Experts of a small language model.
Size: 13 layers, width 224, vocabulary 4096, 57M parameters.
Training: a variant of SOAP for the experts, 290M tokens.
Below are experts of layer 10 (counted from 0) of a mixture-of-experts language model. Rows are named router (the router's row for the expert), gate (a neuron's input weights, with its number), up (a neuron's input weights, with its number), down (a neuron's output weights, with its number) and show model dimensions 0-111. Each number is 50 + 15 x the weight over its row's rms, rounded and kept within 0 to 99.
Before each expert's rows: a language model's description of what the expert responds to; "mostly gets" lists some tokens that are sent to it at least half of the time. This comes from a sample of Wikipedia text that the model never trained on.

# expert 32
Description: Table row fillers
mostly gets: " JPL", " —", " MF", " DF", "ch", "°W"
router:29 45 71 49 54 61 69 50 31 35 60 24 45 63 74 34 42 42 68 32 60 55 56 61 41 43 43 60 29 44 59 65 38 49 29 57 63 74 41 47 48 47 35 59 28 57 65 55 28 37 55 50 31 39 52 44 53 49 56 58 58 32 51 47 61 37 26 78 57 24 41 79 71 46 56 41 25 31 17 47 58 56 55 66 42 69 46 13 43 42 63 55 50 59 36 35 69 30 41 64 29 14 66 43 80 62 68 34 67 39 68 50
gate0:48 36 47 64 55 54 44 51 52 41 44 35 62 33 31 51 39 43 74 43 52 72 54 52 24 67 56 84 22 42 60 36 54 39 49 48 46 61 44 63 26 58 36 58 28 45 79 24 43 56 32 45 43 57 22 43 58 38 44 31 45 38 68 45 20 54 64 26 53 46 63 36 60 38 57 47 40 45 64 25 47 57 50 63 47 53 57 46 66 44 60 61 57 26 81 40 31 40 67 68 62 31 13 56 43 51 74 51 60 60 72 35
up0:44 58 53 36 57 32 80 33 55 72 36 46 42 62 66 67 49 69 42 69 63 37 38 66 64 34 51 30 81 48 50 63 45 63 39 88 47 49 69 46 83 52 59 50 65 37 40 59 33 36 54 58 66 29 67 56 65 67 43 53 53 40 22 62 56 62 36 78 51 62 49 63 22 55 30 54 74 50 52 72 57 25 51 59 59 66 43 71 37 58 42 48 58 50 51 62 53 59 34 51 38 60 60 32 64 41 15 52 44 38 15 61
down0:56 38 37 64 62 65 43 81 44 44 74 70 34 25 34 43 30 46 80 49 35 56 36 43 42 61 29 58 54 72 43 55 73 18 42 47 43 38 55 63 43 58 45 51 66 44 63 52 37 49 41 59 56 46 45 36 31 49 68 56 65 17 59 69 11 43 55 50 74 28 42 47 47 34 22 44 48 33 68 41 68 44 56 34 71 43 16 51 26 44 43 44 49 56 55 72 62 46 73 73 36 65 37 43 38 60 44 23 85 61 38 59
gate1:46 27 56 55 55 29 50 84 62 60 51 58 50 71 46 57 43 50 57 47 61 32 64 51 52 46 03 50 54 67 55 64 30 34 24 43 23 54 28 83 69 25 41 56 67 68 39 46 31 36 35 30 50 70 64 50 61 59 39 54 69 53 44 50 48 42 51 49 42 25 37 49 35 52 52 54 77 51 69 43 66 78 46 53 67 65 55 18 61 53 67 60 72 50 53 46 50 27 52 39 85 68 41 12 36 36 57 58 74 60 28 65
up1:36 46 51 49 66 24 39 56 46 76 62 68 64 38 51 55 35 26 52 33 75 50 52 56 66 49 40 55 59 49 55 32 36 32 33 38 75 36 48 46 56 51 41 65 68 51 65 61 54 48 69 82 64 43 92 41 41 62 43 44 67 74 52 74 59 58 60 47 69 55 51 59 55 68 49 51 77 44 06 52 36 58 61 47 50 42 43 71 41 40 67 46 38 45 67 34 60 46 26 60 48 67 40 43 32 83 47 47 53 47 74 22
down1:61 60 83 47 32 79 64 58 55 57 58 69 46 28 32 79 47 46 66 48 48 69 59 43 51 28 52 60 79 34 55 53 17 36 38 78 26 54 47 55 56 48 79 75 35 29 35 43 41 36 57 53 53 40 40 73 84 66 65 38 39 55 45 70 74 34 51 53 28 21 50 54 47 44 71 62 27 44 42 43 50 35 24 46 65 34 59 63 69 45 48 65 74 20 63 39 42 51 69 41 33 46 33 81 38 64 25 65 77 59 54 64
gate2:29 39 51 29 54 42 52 34 28 40 55 53 40 39 56 85 50 75 55 63 57 38 72 40 37 59 49 63 28 13 35 49 66 35 39 81 68 53 55 47 38 50 61 43 69 86 40 37 41 42 57 61 30 62 61 61 35 38 40 00 40 42 35 44 40 42 44 51 66 49 86 59 63 40 41 61 42 25 32 24 40 73 51 44 49 43 54 46 49 50 75 59 71 00 48 41 63 32 44 63 58 37 58 54 58 36 63 48 53 69 62 52
up2:29 29 53 47 35 52 27 25 40 53 53 46 64 37 52 71 45 62 70 55 52 49 58 30 17 53 55 57 49 41 50 46 58 07 70 81 66 54 60 48 53 47 67 60 75 53 59 58 46 48 72 75 50 44 60 62 43 37 70 15 48 26 41 44 35 33 41 43 42 23 73 61 43 52 46 44 50 30 21 29 43 55 50 44 56 33 61 26 39 42 75 43 63 21 21 18 62 22 62 49 56 56 38 62 50 56 61 62 49 83 49 37
down2:41 61 67 53 81 62 49 71 30 61 60 74 68 40 43 31 46 46 84 37 60 47 38 65 42 61 52 59 49 49 33 66 30 49 41 76 50 40 38 44 90 67 55 47 32 55 63 50 16 48 64 62 70 58 38 50 53 54 27 62 60 51 54 34 20 46 45 62 81 43 63 72 37 67 47 32 48 57 51 80 48 57 67 37 52 63 48 35 44 44 57 27 18 44 43 49 39 64 25 82 28 41 78 62 75 50 45 65 51 27 36 56
gate3:66 30 67 21 57 53 40 60 46 33 27 32 75 54 63 52 54 93 67 32 57 68 51 35 71 55 33 36 38 52 66 70 69 63 36 53 48 42 59 41 66 50 47 40 62 63 38 50 55 61 63 36 01 69 69 40 59 49 33 66 82 73 71 48 64 59 44 59 37 41 33 59 56 32 56 52 26 67 43 21 38 48 70 46 48 63 31 70 34 46 26 27 45 41 56 39 29 80 32 53 51 75 73 48 49 44 61 43 67 58 64 67
up3:50 52 14 50 56 26 61 47 50 58 63 65 42 46 40 70 64 29 56 69 39 31 63 54 36 65 58 60 68 61 28 39 72 52 56 24 39 60 49 78 46 35 42 59 39 51 28 68 35 62 08 67 82 42 50 53 24 60 77 49 41 37 28 51 22 70 49 46 69 51 77 54 55 61 36 64 55 40 55 74 82 59 37 35 55 40 53 34 61 58 70 63 62 21 56 31 62 69 57 27 43 50 28 52 34 41 55 87 37 27 54 45
down3:58 30 39 57 43 50 42 41 85 59 55 29 31 30 46 65 47 49 32 67 56 25 47 48 66 44 47 49 61 50 28 76 46 60 67 59 73 66 23 50 46 69 40 47 51 38 46 56 43 31 55 56 88 69 44 58 50 58 67 13 43 44 57 46 48 60 54 55 66 56 55 63 35 73 64 49 76 24 37 33 49 54 42 33 51 52 68 62 53 43 67 60 42 01 65 45 41 46 48 64 45 29 44 67 44 62 33 68 46 46 51 27
gate4:29 44 57 36 46 55 34 37 37 74 45 46 53 30 64 46 37 60 49 55 39 47 65 66 44 77 54 25 69 57 39 63 47 21 57 34 26 60 50 35 42 50 75 44 45 42 70 59 64 69 44 55 14 75 70 82 47 33 60 39 80 64 60 64 26 60 61 43 39 74 51 58 44 41 36 64 53 65 39 61 21 44 80 49 75 63 53 54 51 58 45 37 74 39 81 55 34 38 22 63 27 55 23 50 44 49 32 64 57 39 36 70
up4:71 52 57 51 49 37 56 43 34 35 39 56 55 47 54 45 62 56 33 48 27 65 43 42 67 29 44 49 66 68 52 56 58 11 51 11 23 37 52 88 54 47 68 63 51 61 29 63 58 66 47 72 44 65 50 64 33 74 39 59 70 48 29 34 34 50 14 52 46 58 23 59 42 40 45 40 38 73 49 56 56 31 41 34 50 35 67 32 47 52 37 51 62 52 68 85 49 37 44 52 46 66 40 59 75 45 23 58 59 73 51 41
down4:62 46 48 67 58 51 43 47 55 50 46 34 24 37 53 55 69 28 30 59 53 33 49 61 42 30 51 48 44 61 59 73 38 53 71 06 26 41 57 28 42 51 44 28 51 52 34 63 64 80 68 37 79 38 44 64 41 45 46 63 50 56 63 37 66 50 39 55 55 81 27 50 67 33 56 60 57 25 62 82 27 57 23 46 57 38 37 69 57 80 44 52 50 70 71 68 40 02 34 88 54 79 36 76 47 58 57 65 41 57 32 71
gate5:27 49 47 58 04 60 31 44 65 56 58 30 35 49 72 64 28 71 84 62 66 45 51 43 50 57 61 34 50 51 52 62 31 26 68 45 60 60 68 41 21 51 40 59 70 50 48 50 64 64 93 38 40 59 45 80 70 39 49 34 00 72 46 39 56 46 30 43 52 61 38 55 79 39 74 44 18 60 22 55 48 66 74 66 38 34 49 58 13 32 44 39 56 36 34 57 60 50 37 74 71 50 62 61 52 57 50 25 73 35 41 50
up5:18 48 47 77 13 37 35 51 65 60 41 34 36 43 77 67 21 67 62 47 60 51 43 69 51 64 40 62 54 47 42 97 42 10 71 44 56 60 81 57 32 54 48 71 74 39 60 44 69 51 65 22 52 55 40 63 64 47 73 26 24 67 57 61 74 22 54 53 44 31 34 58 53 30 66 44 22 53 27 60 62 58 70 46 52 55 27 78 07 33 15 51 46 47 31 42 60 49 51 66 67 56 50 43 36 54 47 39 52 19 62 35
down5:54 55 53 41 42 21 57 65 44 44 44 42 41 68 50 44 76 45 46 45 53 34 49 77 67 39 48 38 57 50 63 47 50 44 48 37 41 30 51 62 65 74 59 24 59 77 35 66 54 75 61 78 63 76 27 55 61 35 50 53 37 65 51 50 47 64 64 54 69 17 71 60 48 42 55 42 63 52 51 68 47 66 43 34 46 48 47 42 34 28 83 40 65 99 47 57 55 32 59 27 70 56 59 39 66 56 55 42 56 67 55 40

# expert 26
Description: Model codes and digits
mostly gets: "\\", " TV", "BC", " X", "X", " 2"
router:56 44 43 45 45 34 39 44 55 63 57 42 50 67 58 27 52 44 49 36 36 41 66 67 43 54 53 78 67 28 42 67 36 36 33 77 83 58 59 57 51 32 72 40 43 45 68 63 61 46 78 58 30 15 57 63 70 42 68 44 43 49 69 37 22 73 39 42 39 41 70 55 67 59 65 81 48 39 46 59 52 69 45 24 62 49 43 64 63 39 54 48 51 55 60 55 33 29 35 56 66 42 60 48 24 42 65 26 38 40 54 29
gate0:68 57 63 48 62 44 25 50 60 34 63 54 48 50 45 39 54 31 46 44 44 66 58 64 53 89 55 68 33 70 57 65 75 33 53 36 62 64 29 46 39 46 44 61 79 63 61 42 48 69 53 48 33 53 54 67 45 45 45 47 49 67 70 42 40 46 69 72 46 66 78 43 45 30 37 57 33 48 62 27 34 36 64 72 68 54 54 47 56 50 46 73 29 27 71 39 44 47 50 48 82 52 77 49 40 25 29 49 41 58 60 48
up0:69 55 65 25 44 37 30 71 24 29 50 19 46 52 45 43 57 38 37 62 54 49 49 67 50 84 59 70 50 36 64 81 48 19 45 43 62 46 69 41 36 36 26 66 64 53 60 56 53 52 64 47 48 43 63 38 52 64 62 48 29 46 55 23 35 39 58 56 18 49 61 42 40 27 41 50 40 46 51 48 14 54 98 73 52 49 34 52 60 51 41 66 42 38 72 36 45 32 43 44 51 52 68 44 41 43 55 47 53 47 88 40
down0:74 62 51 80 47 59 69 65 74 35 59 47 48 56 51 53 31 14 67 44 36 68 60 46 56 67 41 44 66 32 56 52 57 53 45 04 54 58 36 51 32 58 63 45 46 38 45 50 47 65 68 64 70 58 39 46 54 60 59 74 38 37 30 16 43 38 40 62 43 44 38 45 81 46 46 30 44 59 35 17 67 42 50 36 57 47 32 42 22 41 22 30 63 62 44 42 13 62 42 40 63 62 65 27 74 46 56 37 46 43 43 39
gate1:58 37 47 50 76 63 46 45 65 47 68 56 51 45 35 29 76 48 29 44 40 62 23 78 53 38 66 56 30 39 68 37 76 44 46 58 49 40 52 68 35 57 42 36 44 78 36 27 30 52 35 34 75 48 65 65 35 58 54 67 28 42 58 04 53 91 59 28 43 54 60 51 34 54 28 46 54 45 64 58 58 71 37 68 45 53 50 34 61 32 42 33 39 28 66 51 36 63 71 54 59 47 54 56 61 49 60 24 61 56 61 51
up1:17 62 15 41 49 32 62 68 65 47 34 71 66 36 51 33 67 45 38 42 49 60 55 45 26 47 44 64 30 67 70 48 58 69 39 48 50 68 73 66 53 54 79 54 67 65 69 62 52 99 48 47 19 50 71 33 42 75 51 64 30 57 47 36 36 51 56 36 54 48 50 50 53 37 26 75 67 37 32 52 42 48 54 61 46 66 43 63 40 42 31 34 36 72 71 13 39 58 52 38 76 59 60 70 67 44 59 46 81 38 37 64
down1:67 38 73 34 26 42 37 41 60 42 50 21 47 35 51 58 62 59 64 44 47 35 68 54 34 38 48 53 57 66 40 58 57 55 51 38 59 52 22 60 59 41 56 72 44 92 39 70 33 49 33 47 47 11 37 63 55 65 58 03 61 51 63 61 44 68 32 64 52 53 58 33 44 49 61 30 36 32 54 51 37 48 55 61 64 33 62 59 34 37 55 86 56 41 54 62 51 42 32 79 45 41 74 66 38 60 43 60 68 36 65 78
gate2:68 80 65 61 59 65 69 40 59 97 48 66 68 50 44 37 48 64 51 49 45 66 39 54 63 51 61 51 60 39 72 74 44 44 49 53 58 58 51 37 34 85 18 58 66 44 65 64 68 32 26 60 49 33 28 68 34 46 70 68 53 47 24 55 66 69 70 45 50 53 60 18 35 55 21 41 74 60 58 26 66 41 60 54 42 47 47 62 42 34 62 58 42 59 51 42 53 80 35 59 32 29 28 58 46 38 75 44 36 44 71 54
up2:40 37 52 42 58 57 62 50 50 46 56 73 70 69 43 57 60 70 38 32 45 62 47 52 68 41 54 44 58 36 65 69 39 65 78 59 58 60 28 28 31 55 45 21 61 59 63 56 77 38 37 17 53 31 19 50 46 80 38 84 29 40 45 53 43 41 48 75 44 70 37 35 36 39 24 37 52 64 35 47 22 52 87 60 62 66 32 62 59 38 66 57 54 56 46 61 42 50 43 48 46 48 40 48 36 45 45 94 21 69 50 31
down2:43 26 81 43 69 74 67 46 61 33 64 42 12 52 70 62 32 58 53 41 48 52 27 38 53 22 36 74 52 81 38 35 53 66 43 50 26 35 60 77 60 62 23 42 41 52 37 64 35 55 63 42 48 62 45 38 38 40 50 61 89 27 40 61 55 66 31 58 51 30 46 37 51 40 39 50 49 36 31 56 54 33 16 37 59 55 30 54 52 57 51 83 29 36 66 30 52 63 54 21 25 46 63 65 65 48 55 34 49 36 21 51
gate3:10 37 49 47 47 24 58 39 39 82 45 41 45 73 34 52 38 38 52 41 38 48 50 65 10 59 49 41 61 39 43 62 32 29 48 30 89 68 27 37 46 61 40 60 41 41 55 39 54 69 34 48 46 39 69 60 68 47 67 46 26 39 68 80 45 53 34 42 47 25 39 60 45 75 43 58 68 68 62 75 41 50 35 29 34 29 53 21 42 83 41 67 56 40 65 66 64 64 52 57 63 35 36 60 36 63 66 59 41 51 55 38
up3:22 35 48 61 60 28 63 20 41 69 46 27 45 67 61 33 31 47 67 61 55 57 21 42 56 53 61 36 54 41 70 49 84 15 56 55 45 42 74 47 33 29 49 55 35 37 78 42 47 72 47 59 66 28 50 40 39 39 47 40 21 44 70 56 39 50 42 50 65 26 66 68 57 55 46 61 31 29 66 42 56 64 34 36 40 59 73 29 58 40 40 51 67 53 65 59 56 46 14 61 57 55 26 73 39 51 62 70 61 63 47 35
down3:70 35 43 38 41 71 46 91 37 57 28 44 63 56 42 67 51 42 63 49 47 55 32 54 51 41 55 48 59 64 42 43 21 59 83 50 67 58 42 69 48 25 55 44 52 81 31 67 37 15 53 61 30 56 60 25 53 58 55 49 68 18 23 74 26 71 54 26 44 40 57 50 66 45 45 54 49 61 38 51 41 62 37 81 61 69 69 53 51 63 65 64 29 70 38 48 40 36 65 42 58 46 62 13 51 59 54 59 25 41 75 51
gate4:78 77 43 23 42 63 43 47 48 47 75 68 44 44 70 70 38 63 46 75 45 27 55 52 44 50 34 51 34 50 61 56 40 37 76 61 58 76 38 70 31 46 80 40 62 73 58 35 20 38 68 39 17 42 58 47 56 56 22 53 71 46 41 63 44 38 46 72 32 69 66 48 74 34 53 58 34 45 29 45 34 71 67 37 43 60 27 60 47 08 70 34 26 57 55 19 26 28 70 44 58 61 50 59 44 22 46 63 66 60 35 39
up4:26 44 39 54 49 45 50 73 47 44 45 41 49 63 31 39 72 48 42 40 55 68 46 45 61 41 53 60 54 58 34 47 38 62 40 60 57 32 68 18 70 33 23 64 50 33 36 72 86 65 31 62 99 56 50 44 47 38 53 68 26 58 51 25 68 52 47 18 81 42 33 39 30 56 50 33 71 51 55 53 35 36 29 55 55 49 74 29 52 64 39 65 64 65 43 99 92 61 45 44 46 41 48 47 53 52 59 37 51 40 61 53
down4:41 82 37 44 33 41 32 56 47 61 56 54 34 32 43 36 30 66 43 68 67 34 44 53 39 51 50 52 43 55 46 44 50 70 44 43 89 46 49 34 24 30 38 85 60 52 36 33 67 76 52 43 46 40 31 49 06 54 29 59 48 63 79 50 64 51 55 32 51 49 35 57 38 42 54 46 47 50 39 42 65 46 63 52 72 26 70 54 47 66 39 47 34 22 55 54 45 68 37 52 71 27 46 40 66 37 57 34 37 59 41 46
gate5:52 34 25 46 44 40 56 67 62 24 49 43 41 64 37 30 79 46 57 08 25 47 54 39 42 78 39 66 55 53 60 60 48 51 62 61 56 30 55 37 56 26 51 57 74 61 56 27 65 51 59 55 46 38 33 65 77 52 36 54 54 55 42 78 73 53 58 61 71 48 60 45 43 32 33 64 52 49 41 55 60 71 73 64 90 59 29 61 48 40 55 36 42 59 57 82 78 40 46 36 39 37 53 35 54 69 40 53 44 38 52 81
up5:55 46 36 45 24 73 67 41 29 59 53 72 74 62 46 36 65 74 56 32 35 31 62 34 55 43 08 75 45 72 63 25 44 33 47 39 69 66 43 56 50 66 50 68 55 25 72 49 26 59 63 33 57 69 48 52 42 78 61 38 73 40 37 49 49 42 36 35 42 39 49 24 75 35 55 46 26 42 32 57 35 55 48 47 65 60 65 29 28 22 47 12 69 49 34 44 50 31 82 36 47 38 47 41 51 61 68 65 48 29 28 62
down5:59 61 45 58 51 52 58 54 48 65 52 25 42 64 51 53 53 31 27 63 64 46 66 46 61 74 79 49 80 44 50 53 60 48 36 38 38 51 65 60 33 84 44 56 42 66 57 55 67 45 37 72 22 50 31 47 55 49 69 50 76 69 12 58 66 41 49 57 61 56 76 50 56 44 34 55 69 30 70 42 54 41 67 52 62 51 51 33 27 53 75 62 48 62 40 34 32 39 37 52 43 49 43 35 36 44 47 35 70 32 53 60

# expert 60
Description: Line breaks in lists
mostly gets: "\n", "==", " Website:", "AS", " FI", "ography=="
router:56 22 68 56 55 36 46 50 39 75 62 56 48 63 83 40 66 34 68 53 60 35 68 66 40 46 82 45 60 46 51 65 66 50 52 40 69 41 73 66 59 49 68 66 24 39 54 41 48 65 40 58 38 50 28 59 64 58 45 52 49 41 52 55 41 48 67 67 72 52 24 73 45 45 71 53 32 45 27 71 44 73 42 28 19 50 55 50 83 66 69 50 55 28 39 35 44 45 46 37 48 35 38 33 29 61 37 23 50 62 55 28
gate5:51 66 86 63 42 33 36 54 73 60 53 41 60 31 55 40 73 32 67 56 34 63 26 37 57 84 35 26 43 37 36 59 54 54 60 45 56 41 24 64 39 60 50 48 68 71 65 44 04 48 54 43 56 42 33 34 55 53 52 54 78 47 71 62 57 24 62 47 49 61 56 67 54 50 50 79 21 62 73 44 63 40 67 29 52 55 39 54 35 29 49 53 24 23 21 31 40 23 31 58 57 50 48 58 42 31 58 41 54 38 67 61
up5:42 55 88 54 36 36 40 50 25 50 24 59 64 45 48 40 67 44 48 47 31 50 34 56 36 66 32 26 61 56 54 68 58 42 69 25 44 53 40 46 27 70 51 35 45 48 87 48 07 49 54 49 26 38 61 40 54 53 45 56 49 25 53 66 53 06 60 47 48 63 52 70 69 51 62 48 36 38 71 39 64 26 41 65 58 52 61 36 30 39 77 65 63 54 38 17 55 54 36 53 48 62 29 58 61 37 43 66 49 57 65 34
down5:40 70 84 61 40 63 59 69 65 28 24 42 41 58 34 66 51 27 68 84 40 58 33 46 55 68 56 56 25 53 48 36 60 53 55 42 49 36 31 36 39 65 72 60 60 57 57 65 72 49 28 45 79 38 58 74 22 55 51 57 48 66 62 66 53 39 55 72 41 33 28 57 35 32 55 48 72 54 62 77 40 60 67 57 35 53 35 53 55 61 34 48 50 32 41 76 53 60 32 68 44 42 53 41 50 58 19 58 50 59 89 65
gate6:52 69 57 40 68 52 64 59 47 74 53 64 55 27 39 42 77 52 07 66 46 47 61 51 73 53 35 43 27 59 49 65 49 55 19 43 36 40 70 51 64 33 72 50 10 58 51 44 31 67 49 48 53 48 40 87 49 59 37 50 21 16 61 58 42 35 55 53 67 55 56 64 29 55 16 42 15 73 57 37 43 44 44 54 32 13 27 37 71 71 49 61 58 42 34 44 71 50 36 61 71 39 45 18 36 41 36 77 21 61 40 51
up6:65 42 48 45 56 61 22 35 37 42 54 34 30 49 40 54 27 55 69 48 58 29 46 48 37 50 73 48 49 53 49 41 49 58 67 67 67 48 42 46 78 53 35 57 69 57 62 42 83 32 49 58 48 36 76 55 56 60 57 61 76 68 62 29 47 74 47 52 41 46 46 40 96 29 54 36 81 30 66 57 47 61 83 30 49 44 66 37 57 42 65 22 43 57 69 49 51 39 58 60 24 51 70 91 64 64 61 51 54 34 73 52
down6:41 46 31 48 49 63 47 65 63 46 61 32 72 40 54 37 48 54 43 40 52 55 38 37 29 49 35 60 48 59 59 66 54 43 69 28 57 31 51 75 50 57 64 48 49 45 59 82 62 38 41 43 52 53 39 47 51 37 21 31 48 16 40 47 71 57 44 43 56 55 35 44 41 46 50 47 51 44 34 44 75 41 38 46 60 60 70 55 41 28 95 51 26 39 54 49 16 34 54 27 62 77 47 28 52 44 24 54 05 01 61 43
gate7:61 22 42 44 35 34 69 28 29 46 50 59 55 30 66 45 12 57 30 40 47 55 59 45 46 67 58 50 41 37 35 09 64 47 15 53 32 55 31 58 80 53 48 30 61 24 44 51 47 39 36 62 32 81 51 43 50 34 25 23 70 40 57 55 52 73 32 68 36 44 40 62 51 76 60 55 38 49 73 50 56 47 59 49 35 35 38 58 54 45 54 49 45 32 68 64 47 43 48 33 56 73 32 28 64 48 64 68 89 61 58 58
up7:39 69 72 48 43 77 30 56 65 44 56 34 54 48 65 56 94 12 70 43 58 47 27 49 42 51 58 66 66 29 55 47 43 66 88 62 46 26 37 43 47 56 55 55 52 51 41 49 46 49 64 52 66 41 43 51 34 56 69 40 40 77 39 29 54 53 68 55 87 47 67 27 29 49 39 55 48 46 08 57 60 65 38 49 35 59 37 42 38 48 54 54 83 40 26 49 20 48 42 61 44 20 67 77 36 31 57 43 48 38 58 30
down7:45 63 39 45 46 64 37 48 53 29 76 47 65 80 58 25 53 78 60 56 22 61 40 60 50 50 42 43 83 51 38 64 47 60 48 48 54 41 57 50 53 69 49 39 60 56 49 45 70 87 62 63 59 36 61 88 39 51 35 29 09 73 44 36 29 41 46 53 41 55 67 56 57 42 13 64 56 65 26 55 75 48 69 53 61 73 35 38 59 26 40 71 49 31 61 53 32 51 27 52 54 50 84 40 69 59 38 59 38 49 40 62
gate8:33 49 41 44 55 55 47 48 38 51 23 18 62 64 77 56 45 61 54 58 48 65 63 33 63 31 40 28 45 40 12 41 52 53 44 64 72 41 64 50 39 41 79 52 56 35 27 30 58 46 53 76 52 52 30 76 34 47 49 32 22 61 28 53 55 37 49 50 39 25 46 38 34 25 52 46 40 34 46 51 64 63 24 55 17 47 88 36 54 49 62 49 33 39 70 50 40 51 23 50 56 26 47 43 55 57 30 61 86 60 43 64
up8:59 61 57 61 55 58 65 60 53 61 67 54 17 23 77 46 82 59 58 57 61 74 52 44 86 44 51 42 40 29 50 34 60 61 36 54 47 50 56 56 31 37 41 48 40 72 49 52 44 51 55 71 46 51 45 67 66 41 59 32 12 68 49 66 56 40 51 11 53 72 41 24 51 25 47 44 50 50 54 62 37 29 44 37 36 59 39 40 73 62 39 59 65 44 44 43 76 40 52 48 47 43 70 56 32 42 57 77 43 45 50 55
down8:45 48 31 64 66 36 74 42 50 76 49 70 43 36 62 57 66 41 33 17 52 66 38 48 35 33 51 59 47 83 70 56 55 58 57 70 54 62 43 45 68 57 49 35 47 65 83 54 48 62 52 32 63 57 34 29 55 40 57 51 79 57 68 53 57 51 45 26 41 37 28 18 67 37 52 63 33 52 47 58 40 41 50 52 35 66 61 52 54 58 39 63 58 57 63 33 86 46 30 34 41 64 36 70 57 46 65 64 65 73 72 63
gate9:62 50 64 73 55 49 47 59 48 68 77 48 72 58 61 15 52 28 63 47 74 41 73 50 65 79 63 24 48 76 31 53 67 31 63 50 61 51 39 47 59 53 78 40 57 53 71 64 55 40 53 43 36 84 39 36 44 43 25 45 55 32 52 57 67 34 64 60 38 38 35 62 57 36 36 60 40 27 62 64 89 47 54 61 40 35 90 58 66 38 54 38 38 45 49 60 27 37 46 61 61 22 55 52 61 76 55 31 59 59 56 50
up9:60 55 62 69 57 52 61 45 59 49 79 44 67 55 55 41 59 45 67 53 57 44 63 50 65 88 67 46 45 70 24 54 65 24 48 35 45 54 37 66 74 48 88 51 45 51 86 56 60 34 44 52 56 67 49 31 40 56 26 37 49 26 70 55 52 31 68 53 22 43 37 53 54 35 36 50 61 46 69 54 91 46 39 49 41 27 72 49 64 38 49 62 37 61 71 51 26 43 36 64 55 34 61 61 64 79 44 49 66 67 45 44
down9:40 26 27 58 42 46 24 62 33 28 38 51 41 51 46 37 57 25 49 60 29 44 77 63 60 33 43 68 45 51 44 37 37 47 59 33 49 41 27 55 72 23 51 66 99 45 28 67 69 67 37 51 47 52 50 42 48 67 31 46 45 32 39 50 25 56 71 56 63 55 39 58 51 58 37 47 51 46 16 86 47 71 21 49 58 67 47 64 31 46 45 44 62 90 23 31 50 57 35 39 56 27 67 21 25 67 11 46 58 40 51 50
gate10:52 49 64 49 69 44 78 44 34 60 68 39 47 20 55 60 60 51 23 60 59 50 77 47 62 48 28 45 54 55 52 52 54 40 32 24 68 57 51 40 57 47 45 53 51 45 05 37 73 52 47 32 40 53 13 63 50 34 62 49 48 53 41 75 63 56 42 47 38 58 49 25 65 49 58 71 53 61 57 56 68 34 42 49 59 59 31 80 38 36 78 48 36 31 46 55 18 46 44 33 44 48 32 20 61 56 10 20 66 51 49 69
up10:31 48 64 73 55 61 66 47 19 63 52 34 41 44 64 43 48 52 49 62 68 27 72 65 69 44 38 41 37 34 22 78 48 31 49 48 51 56 46 32 49 69 69 64 42 63 57 35 62 71 64 67 25 34 13 80 38 49 58 55 42 41 61 52 71 63 49 36 54 39 49 42 40 51 36 62 26 53 68 62 53 52 49 59 43 52 63 37 22 44 91 45 37 39 31 42 36 51 49 37 48 58 20 14 51 42 23 41 64 57 30 58
down10:47 41 15 30 54 47 54 47 51 55 99 50 29 19 51 27 04 52 58 30 24 82 66 69 65 45 34 48 78 32 58 48 46 67 69 44 46 60 44 60 59 35 47 38 75 56 41 53 51 45 18 60 57 20 50 54 35 69 58 87 19 33 78 55 24 33 60 75 54 53 48 57 52 48 50 64 53 49 51 67 62 42 53 33 44 45 34 39 26 66 53 66 45 36 51 60 51 33 28 40 38 68 42 60 74 85 40 59 45 44 26 64